Experts of a small language model.
Training: a variant of SOAP for the experts, 6521 steps.
Below are experts of layer 3 (counted from 0) of a mixture-of-experts language model. Rows are named router (the router's row for the expert), down (a neuron's output weights, with its number) and show model dimensions 0-223. Each number is 50 + 12 x the weight over its row's rms, rounded and kept within 0 to 99.
After each expert's rows: a language model's description of what the expert responds to. This comes from a sample of Wikipedia text that the model never trained on.

# expert 62
router:41 46 52 66 56 36 46 56 85 42 43 44 44 37 50 43 50 39 61 57 37 37 58 67 41 52 61 42 50 56 37 28 42 51 40 63 52 49 46 53 74 42 27 37 69 40 34 50 43 65 30 52 58 56 66 67 61 40 27 63 63 39 25 46 54 49 51 46 37 28 66 59 46 44 52 39 40 49 62 44 57 46 66 72 55 16 54 47 59 59 44 54 44 39 36 47 66 47 38 49 54 37 68 53 51 49 41 72 54 70 42 60 51 52 44 49 37 69 28 54 50 66 49 42 38 64 51 54 59 43 48 57 56 64 69 46 35 57 64 43 42 51 64 33 30 63 56 56 32 35 38 58 49 61 56 53 50 50 49 38 47 53 45 36 38 41 46 34 34 53 62 76 28 50 56 33 53 35 53 43 63 68 40 55 93 60 49 40 55 31 46 35 68 51 45 75 52 58 53 56 50 47 52 37 22 45 33 31 43 57 57 42 62 42 55 49 80 45 52 39 46 55 32 49
down0:41 37 60 50 31 45 58 25 49 47 54 53 56 55 39 48 50 19 58 50 52 52 45 61 51 46 58 35 44 43 66 71 43 47 54 44 58 45 62 65 54 67 40 53 49 51 48 63 40 46 41 51 38 35 40 57 35 60 54 52 37 53 62 33 67 38 56 53 66 85 50 57 47 38 54 59 42 55 57 44 45 38 69 50 48 57 59 39 36 51 70 46 24 31 43 66 47 29 72 56 42 55 59 48 31 46 57 62 42 55 33 45 55 69 69 41 45 55 46 57 53 46 32 42 21 60 65 55 15 41 42 68 60 60 52 53 38 48 43 40 37 60 54 54 14 81 67 06 74 49 55 53 53 64 52 50 44 50 54 52 41 56 76 55 31 54 66 34 54 32 52 39 57 60 38 36 52 49 44 58 34 28 58 67 62 55 53 35 61 53 42 48 50 64 45 64 53 53 45 43 58 56 65 44 42 54 68 43 70 65 39 50 70 60 46 52 65 65 50 57 41 54 48 53
down1:63 63 51 64 72 42 49 48 22 55 40 62 50 52 48 75 40 85 36 60 58 70 55 50 43 64 46 46 45 50 57 39 44 58 40 55 59 34 61 58 49 57 65 33 68 57 75 58 54 24 58 37 52 42 42 67 38 53 31 67 61 71 54 45 40 54 63 43 56 39 46 57 54 81 28 54 43 28 48 52 57 44 46 43 60 41 43 31 55 46 55 43 45 55 58 55 44 33 45 35 59 27 56 34 45 47 50 56 46 41 52 58 57 19 45 39 37 33 66 43 44 49 29 56 67 67 51 50 44 69 55 50 62 49 37 53 30 51 39 66 42 23 70 44 37 50 71 46 56 56 74 42 31 35 53 46 40 61 57 62 63 56 57 44 52 59 45 26 49 43 47 63 51 43 48 70 61 40 54 49 32 38 66 37 61 53 59 46 40 30 49 62 34 45 51 65 54 51 52 65 42 45 37 51 30 60 42 41 57 18 47 58 37 21 52 50 62 44 45 40 41 53 73 48
It responds to: Thousands-separator commas in vote and data tables, colons after infobox labels like Species:, and commas between names and places.

# expert 16
router:34 68 49 33 60 53 55 42 44 36 46 57 55 57 45 30 58 65 49 44 50 56 49 47 42 60 40 30 43 51 42 71 38 72 19 48 31 63 45 60 58 51 52 48 27 32 56 75 35 44 56 46 46 58 46 54 56 57 68 43 48 63 57 53 43 59 46 55 47 61 69 59 40 37 51 43 59 62 74 67 42 50 21 52 46 62 47 62 62 40 40 62 55 67 47 48 46 61 77 57 58 51 30 63 44 50 46 27 37 41 48 58 44 46 13 44 51 33 66 52 60 47 60 44 62 66 58 61 46 37 52 43 66 41 56 41 41 38 41 46 23 73 48 46 48 58 63 55 55 50 49 23 47 64 45 47 45 65 66 48 47 31 48 60 72 52 70 51 43 54 49 60 54 62 54 65 37 27 56 49 58 50 60 50 73 55 24 33 24 38 50 51 55 66 36 62 47 37 39 44 74 74 54 49 47 26 52 62 52 55 25 39 65 57 55 55 36 54 60 42 45 72 59 42
down0:56 55 47 45 42 52 55 55 36 65 41 52 60 34 38 55 49 49 54 60 43 66 57 48 24 45 32 48 29 45 62 37 37 62 32 49 59 38 55 46 23 55 33 56 49 48 51 44 41 34 51 41 62 51 66 37 50 54 48 69 46 54 52 39 50 60 44 51 53 52 54 58 40 63 58 37 53 63 47 52 58 35 67 23 46 64 57 45 40 38 32 58 54 21 70 63 65 42 43 51 60 49 29 18 63 77 73 48 52 42 54 30 43 66 48 36 50 65 56 36 46 47 63 14 63 52 23 35 46 51 47 36 34 16 45 57 61 59 57 46 70 33 39 50 34 60 40 48 48 37 59 66 60 49 65 34 47 50 42 59 64 78 60 47 67 60 59 44 57 54 49 52 56 29 63 39 49 63 62 48 64 65 48 40 64 49 37 48 76 64 57 54 45 46 56 35 32 56 75 59 46 56 50 65 59 66 46 29 50 48 50 25 40 26 42 53 48 58 54 57 47 34 47 49
down1:39 46 44 50 62 52 33 54 44 67 34 59 37 51 37 57 54 44 26 48 64 62 31 57 50 56 41 49 47 38 59 63 70 50 53 55 68 55 58 64 33 48 30 66 55 54 48 46 48 69 44 51 61 40 34 61 41 54 55 41 48 44 46 70 43 25 54 36 46 33 21 53 54 46 41 56 68 66 15 33 46 68 38 34 37 55 66 66 62 53 71 39 53 44 41 60 30 39 57 68 72 55 30 50 66 36 55 50 48 41 56 36 41 46 62 36 69 38 64 52 56 34 51 37 54 54 66 43 41 46 48 37 33 59 50 35 35 68 50 40 62 58 67 72 59 64 28 40 38 46 56 43 50 44 42 44 58 38 29 47 40 45 49 61 46 50 26 52 63 38 37 60 33 37 21 51 67 62 46 35 64 58 35 73 68 50 71 48 46 71 54 68 63 55 56 61 55 45 37 54 54 40 44 64 47 56 41 33 42 60 43 55 30 52 49 73 40 54 60 50 58 59 49 72
It responds to: Past participles and past-tense verbs after was, is, been or be, such as referred, published, signed, used, began, moved.

# expert 19
router:60 29 47 56 49 41 33 57 49 41 50 50 46 55 28 36 62 44 45 43 50 67 23 52 36 62 49 44 44 42 51 79 60 58 46 32 48 41 46 68 43 63 40 45 29 54 50 72 46 26 54 49 41 48 57 75 46 80 56 36 50 56 50 60 68 52 63 62 29 48 45 39 48 45 70 36 64 66 49 32 27 53 53 51 36 65 58 70 69 53 46 57 47 54 45 36 53 42 71 42 51 76 54 56 38 51 37 49 54 45 53 42 66 41 14 52 69 52 53 47 41 33 57 45 35 45 55 46 61 42 48 62 75 49 57 62 30 54 44 53 51 54 41 65 58 48 38 51 57 54 59 70 94 41 51 30 48 41 51 58 61 44 40 61 46 58 87 58 49 47 57 36 49 51 56 66 34 36 42 40 30 42 64 62 62 41 32 45 38 41 61 51 66 52 62 60 59 73 49 60 89 46 50 57 30 53 49 43 49 47 42 53 53 49 48 52 47 48 61 42 49 56 42 57
down0:39 72 60 39 53 59 47 45 61 37 47 43 39 61 60 53 46 55 51 55 45 66 58 54 50 46 49 55 61 51 56 61 53 48 63 50 74 47 27 66 49 52 35 41 40 38 57 67 22 45 72 44 76 37 58 45 44 53 49 83 39 37 28 49 58 53 62 33 52 47 46 62 51 66 42 63 47 48 58 56 60 64 55 27 60 66 58 60 33 35 61 47 39 51 67 22 47 62 46 23 76 58 61 43 45 58 19 67 43 55 67 50 37 53 44 73 27 50 51 37 37 52 42 42 62 54 65 59 53 62 38 52 54 58 60 48 39 62 54 32 62 56 49 73 32 51 43 54 66 60 54 55 39 39 64 58 45 62 52 37 57 35 62 19 55 78 52 35 37 55 30 46 47 45 38 59 55 40 37 57 38 49 56 45 68 83 56 58 31 39 59 51 54 49 36 47 57 67 54 53 63 50 33 22 35 53 44 45 62 64 31 35 43 45 51 48 45 61 39 33 56 54 37 47
down1:32 38 51 62 63 72 67 52 50 72 53 49 40 30 35 62 34 52 51 59 39 31 38 73 58 43 51 32 37 59 40 73 57 58 68 35 56 35 63 60 58 59 43 39 56 71 48 55 35 60 46 43 50 40 55 77 56 50 57 56 39 61 68 56 47 41 60 42 70 61 45 52 32 37 51 57 38 49 47 44 58 57 57 79 35 31 64 35 51 50 61 67 39 48 45 27 52 79 46 35 72 36 52 55 32 33 46 40 47 54 51 59 47 29 38 77 51 83 66 45 37 58 57 58 60 62 42 51 36 48 44 48 50 43 32 58 53 42 50 35 54 41 36 34 60 67 55 53 67 55 58 43 41 54 71 21 41 61 51 72 47 45 41 50 66 50 48 51 58 20 49 56 52 48 45 48 59 40 39 42 58 60 50 65 38 47 63 43 25 47 33 30 44 48 37 53 50 52 44 47 64 49 54 37 58 47 76 36 58 32 56 52 62 53 54 40 63 37 56 31 38 47 48 71
It responds to: Line breaks right after a sentence-final period before a new paragraph or heading; also some periods, colons and closing brackets.

# expert 32
router:66 32 43 58 17 29 68 36 48 58 45 53 42 45 38 33 42 53 59 56 51 63 59 48 62 25 41 48 43 64 69 79 39 71 49 37 64 67 25 37 33 56 54 59 34 66 73 46 44 50 54 35 68 40 51 52 53 57 36 35 34 35 59 46 43 67 28 50 38 58 65 40 60 80 42 53 66 61 51 39 52 59 69 54 39 35 46 46 54 38 33 54 45 45 66 50 52 60 41 76 47 54 56 45 71 38 71 61 37 29 41 60 32 68 63 46 68 64 41 45 46 63 49 47 63 37 49 54 41 62 46 69 42 61 50 43 53 54 48 42 48 57 61 60 59 35 56 46 52 44 55 47 56 55 47 46 48 64 44 59 63 37 39 53 35 50 34 57 53 61 55 49 67 49 76 59 68 52 55 49 36 31 51 30 46 62 48 59 45 64 38 62 42 47 62 38 52 52 59 55 45 59 66 77 57 38 39 47 38 48 69 44 52 33 72 39 16 32 48 42 44 66 44 48
down0:58 43 69 55 32 53 61 48 58 57 30 64 51 79 53 48 62 56 36 59 63 54 69 53 63 51 53 51 60 38 48 79 63 61 42 34 39 50 51 56 60 62 65 54 41 41 62 53 57 31 55 70 59 51 46 27 52 74 23 60 49 19 39 35 62 73 57 63 56 60 52 48 58 58 38 43 48 40 39 70 30 40 52 50 42 40 34 48 32 51 63 43 49 46 55 49 56 49 31 31 35 66 32 64 49 73 51 51 38 56 62 67 50 58 52 31 62 44 31 48 35 52 61 58 59 39 61 51 58 33 59 34 32 49 57 60 42 57 41 58 53 50 70 63 55 65 45 58 71 51 35 43 47 40 33 50 53 40 56 36 42 65 35 26 58 69 59 28 36 63 45 35 54 66 43 46 61 25 47 70 49 53 35 28 38 41 34 50 46 56 65 47 47 51 48 50 48 53 45 36 47 50 80 63 42 69 41 40 72 45 48 52 35 37 61 50 39 46 58 25 67 41 44 49
down1:55 52 30 40 58 95 59 40 48 49 64 58 51 58 54 33 67 72 67 81 26 38 77 50 49 56 48 62 52 53 49 38 64 48 43 47 47 70 64 53 58 47 51 49 42 55 59 65 47 18 43 47 57 62 30 73 50 34 76 60 55 48 70 61 51 43 43 58 61 45 61 51 52 36 63 36 50 56 76 63 49 64 51 57 58 51 68 44 45 46 49 56 45 58 45 42 49 29 63 43 31 48 35 40 48 45 41 39 37 49 38 50 34 42 32 50 22 52 50 57 29 31 41 36 49 52 56 47 46 42 43 42 57 41 20 50 71 55 23 66 51 48 52 49 52 52 59 66 43 41 34 53 49 53 56 70 57 51 32 35 39 59 63 44 55 59 62 57 55 50 44 68 46 52 27 32 48 37 37 44 50 44 60 50 79 36 46 44 46 45 45 39 78 36 64 40 52 48 30 60 44 59 61 60 56 61 48 34 58 63 42 28 48 44 33 52 45 57 45 44 42 50 28 46
It responds to: Capital abbreviations (FW, CD, PA, AC), Pet- starting names or Petrol, and periods after initials like H.M. or S.

# expert 54
router:43 70 10 61 59 16 56 47 49 43 60 61 58 27 63 67 61 52 42 53 46 37 44 40 28 54 54 51 43 61 51 53 30 56 73 38 60 49 47 62 68 40 54 57 50 44 73 72 38 44 73 56 52 51 65 61 58 45 49 29 78 38 55 50 60 67 34 61 38 56 55 52 41 54 37 40 42 42 56 49 61 46 34 42 68 54 45 70 56 60 64 48 53 57 22 64 61 53 69 48 23 61 37 58 55 33 31 56 36 56 36 47 51 49 49 43 52 49 43 51 80 59 43 56 44 51 62 51 50 60 55 73 39 46 60 61 47 54 60 48 49 57 52 50 58 46 48 52 61 59 59 40 51 43 42 43 63 34 48 45 25 42 64 19 31 44 39 51 43 52 47 52 47 42 55 46 63 53 50 43 58 42 61 41 40 34 33 51 60 43 26 57 25 45 44 68 48 42 54 50 74 39 65 48 51 47 67 78 61 70 37 47 47 40 57 36 40 49 44 81 43 57 39 31
down0:58 53 47 54 55 37 55 58 68 38 49 50 45 43 51 60 66 58 53 51 45 46 46 40 50 43 45 53 34 56 52 52 56 45 47 68 29 49 51 48 48 74 50 46 45 45 64 60 50 41 63 63 57 51 52 49 35 43 26 27 56 47 49 42 56 66 46 52 50 48 30 53 49 59 52 51 61 22 49 40 62 40 47 42 71 47 50 53 53 38 51 61 47 61 51 60 59 45 57 55 43 61 60 94 52 61 36 56 64 55 49 83 45 40 56 59 52 16 61 61 34 68 49 41 18 77 45 10 64 63 67 46 55 63 42 58 38 36 63 45 45 50 64 69 45 56 33 52 44 50 56 55 33 45 27 57 63 60 38 65 52 36 60 34 60 51 53 34 60 40 47 38 40 67 68 49 30 36 41 30 51 30 61 41 67 79 40 32 81 47 52 51 56 36 48 65 45 34 56 56 53 47 52 47 56 49 58 41 51 69 47 51 36 57 59 70 39 25 48 72 34 50 44 52
down1:28 45 34 51 27 63 34 44 33 46 49 69 54 58 43 43 33 41 50 33 39 58 40 50 57 66 85 40 55 42 72 66 33 61 46 42 43 58 42 58 43 33 41 40 42 31 47 38 25 53 56 53 47 35 59 66 52 52 66 60 54 44 70 30 52 71 36 43 58 50 58 50 65 49 57 64 48 67 42 49 51 55 51 51 51 46 12 45 41 44 42 70 44 51 33 36 49 58 26 42 54 51 70 74 54 57 52 40 35 61 45 74 48 46 39 42 49 52 43 48 28 67 60 60 69 66 46 29 43 49 56 66 74 45 46 50 70 66 48 60 42 53 53 75 62 38 53 54 45 61 34 54 38 54 42 39 41 53 36 55 68 48 50 55 53 44 50 54 28 45 45 50 40 63 47 34 61 74 35 72 75 55 47 49 61 57 48 36 48 60 55 63 62 73 45 41 63 48 44 32 52 43 64 58 46 38 74 46 41 59 54 53 48 62 42 41 17 36 44 50 60 64 51 57
It responds to: Prepositions mainly "of", also in, for, like, including, after nouns such as part of, throne of, Act of.

# expert 10
router:69 48 29 47 53 32 44 57 60 55 68 29 43 64 44 51 55 49 31 40 51 54 39 50 57 62 42 38 44 64 42 64 34 48 50 48 67 35 57 59 76 42 46 62 55 38 73 67 39 32 77 55 53 46 63 49 48 54 40 17 65 68 46 39 32 43 63 65 59 62 44 47 50 47 55 42 59 60 46 57 44 43 48 43 33 68 62 52 51 46 63 41 51 51 47 51 53 81 64 55 49 56 39 58 41 31 49 62 44 36 42 43 43 45 54 54 48 44 61 59 39 62 54 53 61 34 41 64 57 70 60 69 31 42 55 23 56 56 42 38 59 45 36 55 67 60 54 54 36 53 43 42 44 43 67 50 46 48 38 33 41 32 56 56 40 86 93 48 45 52 33 57 48 49 56 40 43 44 32 43 55 51 61 43 38 37 42 49 36 41 72 32 41 74 43 72 37 58 48 42 71 40 38 67 27 48 32 67 36 52 49 46 41 63 39 40 53 56 58 50 75 58 53 68
down0:48 21 53 38 59 44 73 81 53 63 48 38 55 60 54 38 41 51 41 61 47 36 53 53 40 58 34 40 55 58 52 46 43 46 62 44 57 79 66 48 38 36 42 70 32 62 52 58 68 52 52 61 42 39 51 52 31 40 31 59 49 51 43 54 37 45 42 55 41 64 52 27 42 38 63 66 48 57 33 30 41 49 38 61 68 46 48 57 68 36 75 54 54 66 40 63 61 35 33 52 49 34 64 32 57 35 26 45 45 32 36 27 45 50 47 61 45 48 62 38 57 55 53 47 52 60 54 23 33 45 54 60 67 36 45 27 51 41 58 35 55 43 48 56 45 99 43 44 60 43 36 56 57 43 73 35 74 64 59 56 58 48 68 46 42 47 53 52 63 63 56 70 47 37 54 59 51 51 55 58 66 47 38 54 67 44 45 46 51 33 53 70 48 48 41 47 35 55 54 62 43 59 40 54 55 55 46 40 40 53 48 49 37 34 45 68 37 59 54 78 43 22 59 58
down1:58 56 47 34 56 40 39 58 52 73 42 56 46 58 48 46 45 43 74 43 60 16 46 48 66 50 27 46 45 35 31 64 54 57 47 65 61 26 43 53 45 52 62 37 66 58 45 48 74 39 51 63 39 38 51 49 62 50 36 54 65 49 28 60 28 50 55 59 56 52 69 58 53 53 30 38 49 53 46 71 47 60 59 45 45 33 49 66 83 60 37 29 79 48 44 54 69 58 54 42 56 42 45 58 37 65 35 43 56 44 59 45 52 51 31 40 32 55 41 25 56 41 64 52 54 48 46 61 45 44 66 53 40 70 41 49 47 69 41 60 40 35 43 55 67 48 44 53 56 31 59 30 62 31 51 39 61 32 42 64 51 55 42 49 39 65 44 43 48 71 42 52 43 47 57 85 59 40 60 73 41 48 46 41 37 68 37 59 47 53 50 49 35 63 77 76 45 45 35 62 59 54 36 39 60 82 25 61 36 56 44 50 57 46 57 53 44 50 55 35 58 39 54 35
It responds to: The word to after verbs, nouns or adjectives introducing an infinitive (decides to, ability to, helped to), plus modals and similar connectors.

# expert 14
router:55 49 20 38 52 59 66 69 48 54 68 66 33 72 19 46 44 53 38 34 55 67 35 58 67 49 41 42 31 39 41 69 48 52 26 33 48 54 49 58 58 64 56 52 54 56 46 64 39 38 78 54 38 52 46 59 47 61 78 53 39 54 61 12 59 40 40 64 38 69 61 40 49 30 47 42 50 51 45 46 29 55 48 44 46 43 59 57 60 34 41 38 36 52 56 47 45 54 66 55 59 64 51 57 50 55 51 50 64 42 48 40 52 29 15 51 54 54 45 34 36 67 63 43 38 42 67 68 40 62 59 47 65 49 37 47 63 61 46 51 36 64 43 50 48 48 66 53 59 55 35 59 40 50 70 58 48 20 65 44 41 62 54 50 59 81 71 65 34 55 40 47 36 54 48 37 63 44 60 41 72 46 51 48 82 67 31 55 60 61 66 30 52 57 53 45 57 55 51 71 60 63 45 50 43 28 58 45 57 57 39 62 40 57 40 48 34 50 49 46 51 44 51 46
down0:42 42 61 59 47 40 62 40 49 36 50 43 40 33 53 66 49 61 47 72 61 36 53 50 72 44 33 45 58 48 41 38 54 45 70 50 57 59 49 53 54 40 44 49 55 48 60 55 54 59 59 65 68 23 48 38 58 54 54 54 38 34 60 49 62 31 29 36 63 49 54 54 63 48 27 47 67 67 37 53 51 44 47 57 52 67 58 30 63 66 49 60 41 47 53 32 57 57 35 59 45 48 39 11 52 45 50 70 65 48 63 38 66 59 72 52 25 55 34 56 32 48 39 27 54 58 55 56 59 39 46 52 41 23 62 42 63 36 64 52 70 48 24 49 44 59 48 37 63 65 37 32 51 51 44 37 55 45 60 34 46 71 31 29 50 45 48 60 69 50 43 52 53 63 38 36 64 44 56 43 33 42 55 45 69 64 46 31 46 63 64 39 63 60 58 32 37 56 56 43 52 46 66 51 53 44 51 53 61 26 39 39 36 52 62 31 47 83 50 38 71 80 37 36
down1:52 31 52 53 57 39 69 49 58 41 46 46 57 36 54 50 83 49 44 41 57 59 46 72 54 41 65 49 53 51 45 57 26 50 41 51 48 38 31 23 46 48 43 56 54 74 51 46 31 69 50 73 54 49 50 72 58 51 48 38 44 26 46 46 40 59 37 65 56 55 43 36 53 54 61 40 63 52 46 28 63 58 36 45 47 63 64 42 48 43 41 22 49 57 72 66 43 61 52 30 70 85 56 66 44 49 72 42 65 44 63 47 48 30 44 68 34 51 56 35 40 42 46 60 47 55 58 35 34 43 45 38 55 46 49 62 57 39 55 57 71 47 47 51 37 55 42 19 50 72 43 59 38 38 42 48 74 40 20 46 50 65 35 63 48 63 40 40 62 48 62 48 56 62 17 33 46 47 65 37 40 32 53 45 52 67 44 53 47 68 37 42 47 48 51 65 52 65 60 35 51 62 37 53 54 42 56 45 51 58 53 41 73 54 54 42 78 41 39 39 72 61 54 41
It responds to: The verbs was, is, been, being after it/he/which in film, album and song articles, plus nouns film, album and Written (by).

# expert 28
router:44 54 44 53 46 42 50 53 60 41 47 46 62 61 48 54 67 60 60 51 48 59 27 51 38 63 70 58 69 64 39 53 36 33 29 58 25 49 56 71 79 51 38 60 69 40 31 60 45 53 51 46 47 33 47 53 51 48 53 24 72 42 33 41 48 44 63 66 62 35 42 43 35 27 61 33 62 69 49 33 37 65 37 58 46 40 43 53 47 65 57 58 68 55 30 62 42 43 77 42 50 62 70 59 28 42 64 43 64 66 61 51 51 60 24 42 29 46 54 46 49 35 33 41 38 45 39 71 34 44 71 48 71 54 71 53 54 55 50 45 44 49 40 61 39 54 67 61 48 57 34 44 59 52 56 53 51 53 45 61 62 64 28 37 36 55 90 53 47 50 55 62 24 31 46 39 37 47 44 37 40 48 38 47 66 57 32 49 43 51 41 48 63 54 60 62 56 54 27 71 46 46 46 64 45 44 46 70 71 47 32 54 55 57 32 43 48 57 53 48 53 63 50 64
down0:42 57 52 29 48 43 36 39 51 58 51 43 45 49 62 41 41 44 68 53 47 48 60 42 37 63 56 35 62 65 60 47 79 40 55 59 36 45 57 39 58 55 48 54 56 37 38 60 36 68 43 39 38 54 41 53 69 33 57 60 42 54 72 51 49 47 39 53 41 48 49 37 48 36 35 55 71 60 67 63 65 62 49 60 33 34 54 41 52 69 34 64 46 43 57 50 51 32 56 45 43 74 58 38 48 47 61 34 67 54 60 37 69 63 46 37 24 55 55 52 44 31 35 52 61 70 34 62 11 46 55 49 57 48 43 46 56 46 39 41 53 48 52 40 46 69 64 50 42 26 46 63 63 50 72 18 47 49 43 52 44 59 57 43 49 36 43 32 63 67 44 59 40 46 46 56 49 36 65 45 67 65 33 62 52 51 52 46 43 59 46 26 79 51 61 28 30 31 62 58 65 65 31 47 70 29 61 57 48 39 66 48 33 57 27 42 58 53 39 51 79 65 63 54
down1:49 64 39 29 56 51 44 56 43 58 56 45 53 59 58 55 34 64 33 51 44 46 59 25 37 72 46 62 57 49 64 70 54 55 57 54 63 40 49 37 29 52 27 38 64 49 59 39 48 41 56 54 43 46 40 57 66 45 53 45 66 62 35 81 60 59 47 45 43 56 40 70 72 39 59 52 42 32 40 24 17 43 55 65 44 52 42 29 48 39 65 59 74 57 66 47 38 64 39 51 51 49 43 76 58 44 68 29 37 47 52 40 63 46 39 26 56 37 52 36 57 67 48 37 62 45 51 46 71 57 55 65 76 45 45 52 59 53 56 66 51 53 43 42 49 42 48 54 47 36 54 56 44 41 34 50 62 61 48 63 41 48 65 54 38 45 57 77 51 62 51 58 80 32 52 44 36 44 28 50 52 54 46 28 74 48 32 31 38 44 61 43 61 53 51 59 43 43 45 69 72 16 42 59 64 64 53 37 52 37 45 60 61 40 46 52 64 65 60 40 36 35 59 38
It responds to: Semicolons, commas and pipes right after a name or entry in lists and tables, e.g. John Cox; Donnie Carr; Low Ki;.

# expert 50
router:43 62 52 24 65 54 41 52 56 50 60 33 27 67 72 54 42 43 71 40 54 57 52 44 63 62 36 72 63 47 49 70 49 55 40 44 56 58 44 53 46 45 61 59 59 35 60 53 47 66 42 44 67 38 47 51 52 45 58 45 67 58 23 53 24 44 51 42 49 59 52 37 55 40 81 18 37 45 49 40 39 49 52 58 39 54 49 42 44 44 53 32 46 66 37 50 59 59 32 64 43 56 66 43 45 41 59 66 41 55 47 55 59 47 76 57 43 52 58 30 35 66 40 48 59 41 46 73 30 49 44 51 43 65 43 55 65 58 53 37 58 30 75 63 44 50 74 60 43 52 37 33 65 49 73 35 42 42 44 47 48 63 58 53 39 51 34 42 25 32 50 49 60 30 33 45 24 49 58 61 39 49 62 38 34 36 62 61 73 48 49 50 35 66 34 81 39 65 41 74 48 51 44 77 38 47 46 50 42 53 50 50 37 61 48 37 69 45 61 50 53 55 42 68
down0:54 47 63 37 48 53 69 50 32 53 36 55 42 55 62 63 34 40 49 35 53 48 47 29 31 49 50 33 71 37 58 59 56 47 43 36 48 54 56 60 49 43 36 45 86 43 48 43 65 32 60 47 66 52 46 62 55 56 33 65 67 42 39 34 60 49 55 62 49 61 44 43 53 58 49 55 62 56 69 45 54 34 47 55 30 56 57 43 37 48 54 39 48 38 38 52 62 53 60 47 53 52 64 92 49 56 52 37 29 53 54 62 45 66 50 51 60 58 60 54 44 42 50 99 49 54 44 42 46 49 44 45 73 34 62 38 34 79 46 65 64 44 37 42 58 56 32 23 63 28 46 40 48 46 74 38 40 42 41 45 55 55 61 56 53 47 55 48 51 61 57 42 62 45 33 36 43 64 44 47 45 43 62 44 63 55 69 42 51 43 66 45 37 52 24 60 61 40 23 53 48 46 65 47 61 42 58 38 56 56 75 69 56 46 46 66 42 17 39 44 68 34 53 52
down1:63 65 60 66 43 38 49 34 44 41 46 55 58 47 64 75 50 53 59 43 57 39 36 44 28 58 60 53 46 18 31 64 33 46 39 58 29 48 64 51 51 39 42 67 60 40 46 33 55 30 47 40 50 45 43 52 49 54 46 62 52 54 61 47 47 66 46 72 61 72 62 31 38 40 56 39 47 62 40 50 56 57 69 51 43 64 59 31 70 64 44 66 55 49 53 51 55 40 36 68 71 55 66 44 32 27 61 37 53 54 66 54 53 43 46 44 62 40 56 31 76 33 40 61 48 39 36 53 28 66 43 34 36 33 42 51 60 56 36 31 69 37 75 52 51 55 67 46 52 38 44 53 40 46 41 53 60 59 28 53 41 57 45 58 58 60 40 39 69 47 69 58 51 51 50 46 50 44 52 48 68 46 34 51 40 45 55 52 53 47 54 47 46 41 57 67 42 48 61 49 51 59 40 52 20 75 32 74 99 46 66 50 64 61 35 41 52 60 46 29 44 48 49 41
It responds to: The word and, also &, or, then, nor, joining the last item of lists of names, places, sports or roles.

# expert 60
router:47 73 41 47 44 55 61 46 52 42 39 39 30 53 33 47 51 61 56 45 37 58 37 47 34 53 61 55 48 61 51 67 43 37 34 57 34 39 39 54 68 48 26 38 50 56 42 60 50 30 59 36 61 43 42 46 68 50 65 42 39 45 60 58 52 53 70 58 59 56 51 61 51 28 54 38 46 60 41 38 55 61 58 57 43 52 36 55 46 63 47 58 58 58 58 36 29 62 57 47 51 53 35 60 34 35 68 42 55 28 61 54 53 50 17 25 50 44 47 54 54 22 46 41 58 49 55 49 63 40 52 69 58 52 66 46 57 38 42 55 37 62 43 48 42 55 58 44 56 52 47 56 72 31 55 48 43 45 50 53 58 55 44 24 45 66 97 59 50 52 28 58 34 25 39 51 47 28 27 25 52 48 30 68 72 52 50 33 37 55 62 48 53 45 47 73 56 47 44 60 79 46 45 57 50 47 47 67 60 34 50 63 75 29 46 31 57 56 57 49 32 78 44 70
down0:33 47 60 53 51 34 49 62 48 66 48 51 41 41 42 52 75 50 45 47 36 43 49 66 38 27 49 49 29 46 58 66 62 57 45 58 34 37 25 28 43 41 62 69 63 46 39 55 35 94 54 49 54 48 39 68 62 22 61 63 49 51 37 48 51 44 44 44 54 53 45 63 66 47 35 45 49 46 57 24 23 36 42 38 74 61 64 67 44 40 74 36 50 51 71 52 54 41 54 58 42 68 35 57 44 43 73 52 44 47 56 61 49 54 56 46 39 47 55 43 60 35 61 51 41 54 61 67 52 56 48 36 41 69 26 46 83 54 55 60 55 64 57 30 52 52 52 69 50 61 38 61 56 56 53 55 49 51 61 45 53 36 53 40 27 40 44 39 58 38 55 65 58 54 25 50 33 66 37 51 49 47 49 36 44 35 63 45 64 67 61 53 48 41 37 70 45 57 79 52 44 68 43 41 62 28 42 51 64 67 52 48 64 40 48 25 66 59 60 62 60 53 43 56
down1:39 49 51 46 66 44 47 56 37 59 59 63 54 40 37 51 43 58 24 67 45 66 44 68 52 51 50 62 49 51 54 42 53 42 56 58 42 61 57 59 55 50 57 47 77 49 32 41 36 41 77 52 39 43 23 63 42 41 47 49 67 45 58 31 42 39 63 59 34 48 60 53 49 55 39 77 45 60 35 38 51 43 84 65 23 48 55 65 82 45 39 63 51 53 57 55 39 37 49 70 34 56 33 49 61 68 50 58 46 44 56 56 49 37 58 46 54 51 62 49 72 93 66 61 40 55 32 24 31 56 60 46 59 36 57 57 66 50 45 19 44 64 17 37 54 60 42 43 39 53 55 45 34 57 56 50 58 28 46 39 57 57 36 51 56 60 41 48 48 43 50 57 31 49 58 48 60 59 43 62 52 71 42 48 55 37 44 61 40 47 53 29 63 42 46 49 42 60 51 70 58 68 49 60 50 50 52 33 30 55 24 53 54 33 50 30 43 37 52 44 34 59 58 66
It responds to: Periods and punctuation closing sentences or list items, often with quotes or brackets, such as km2., "., )..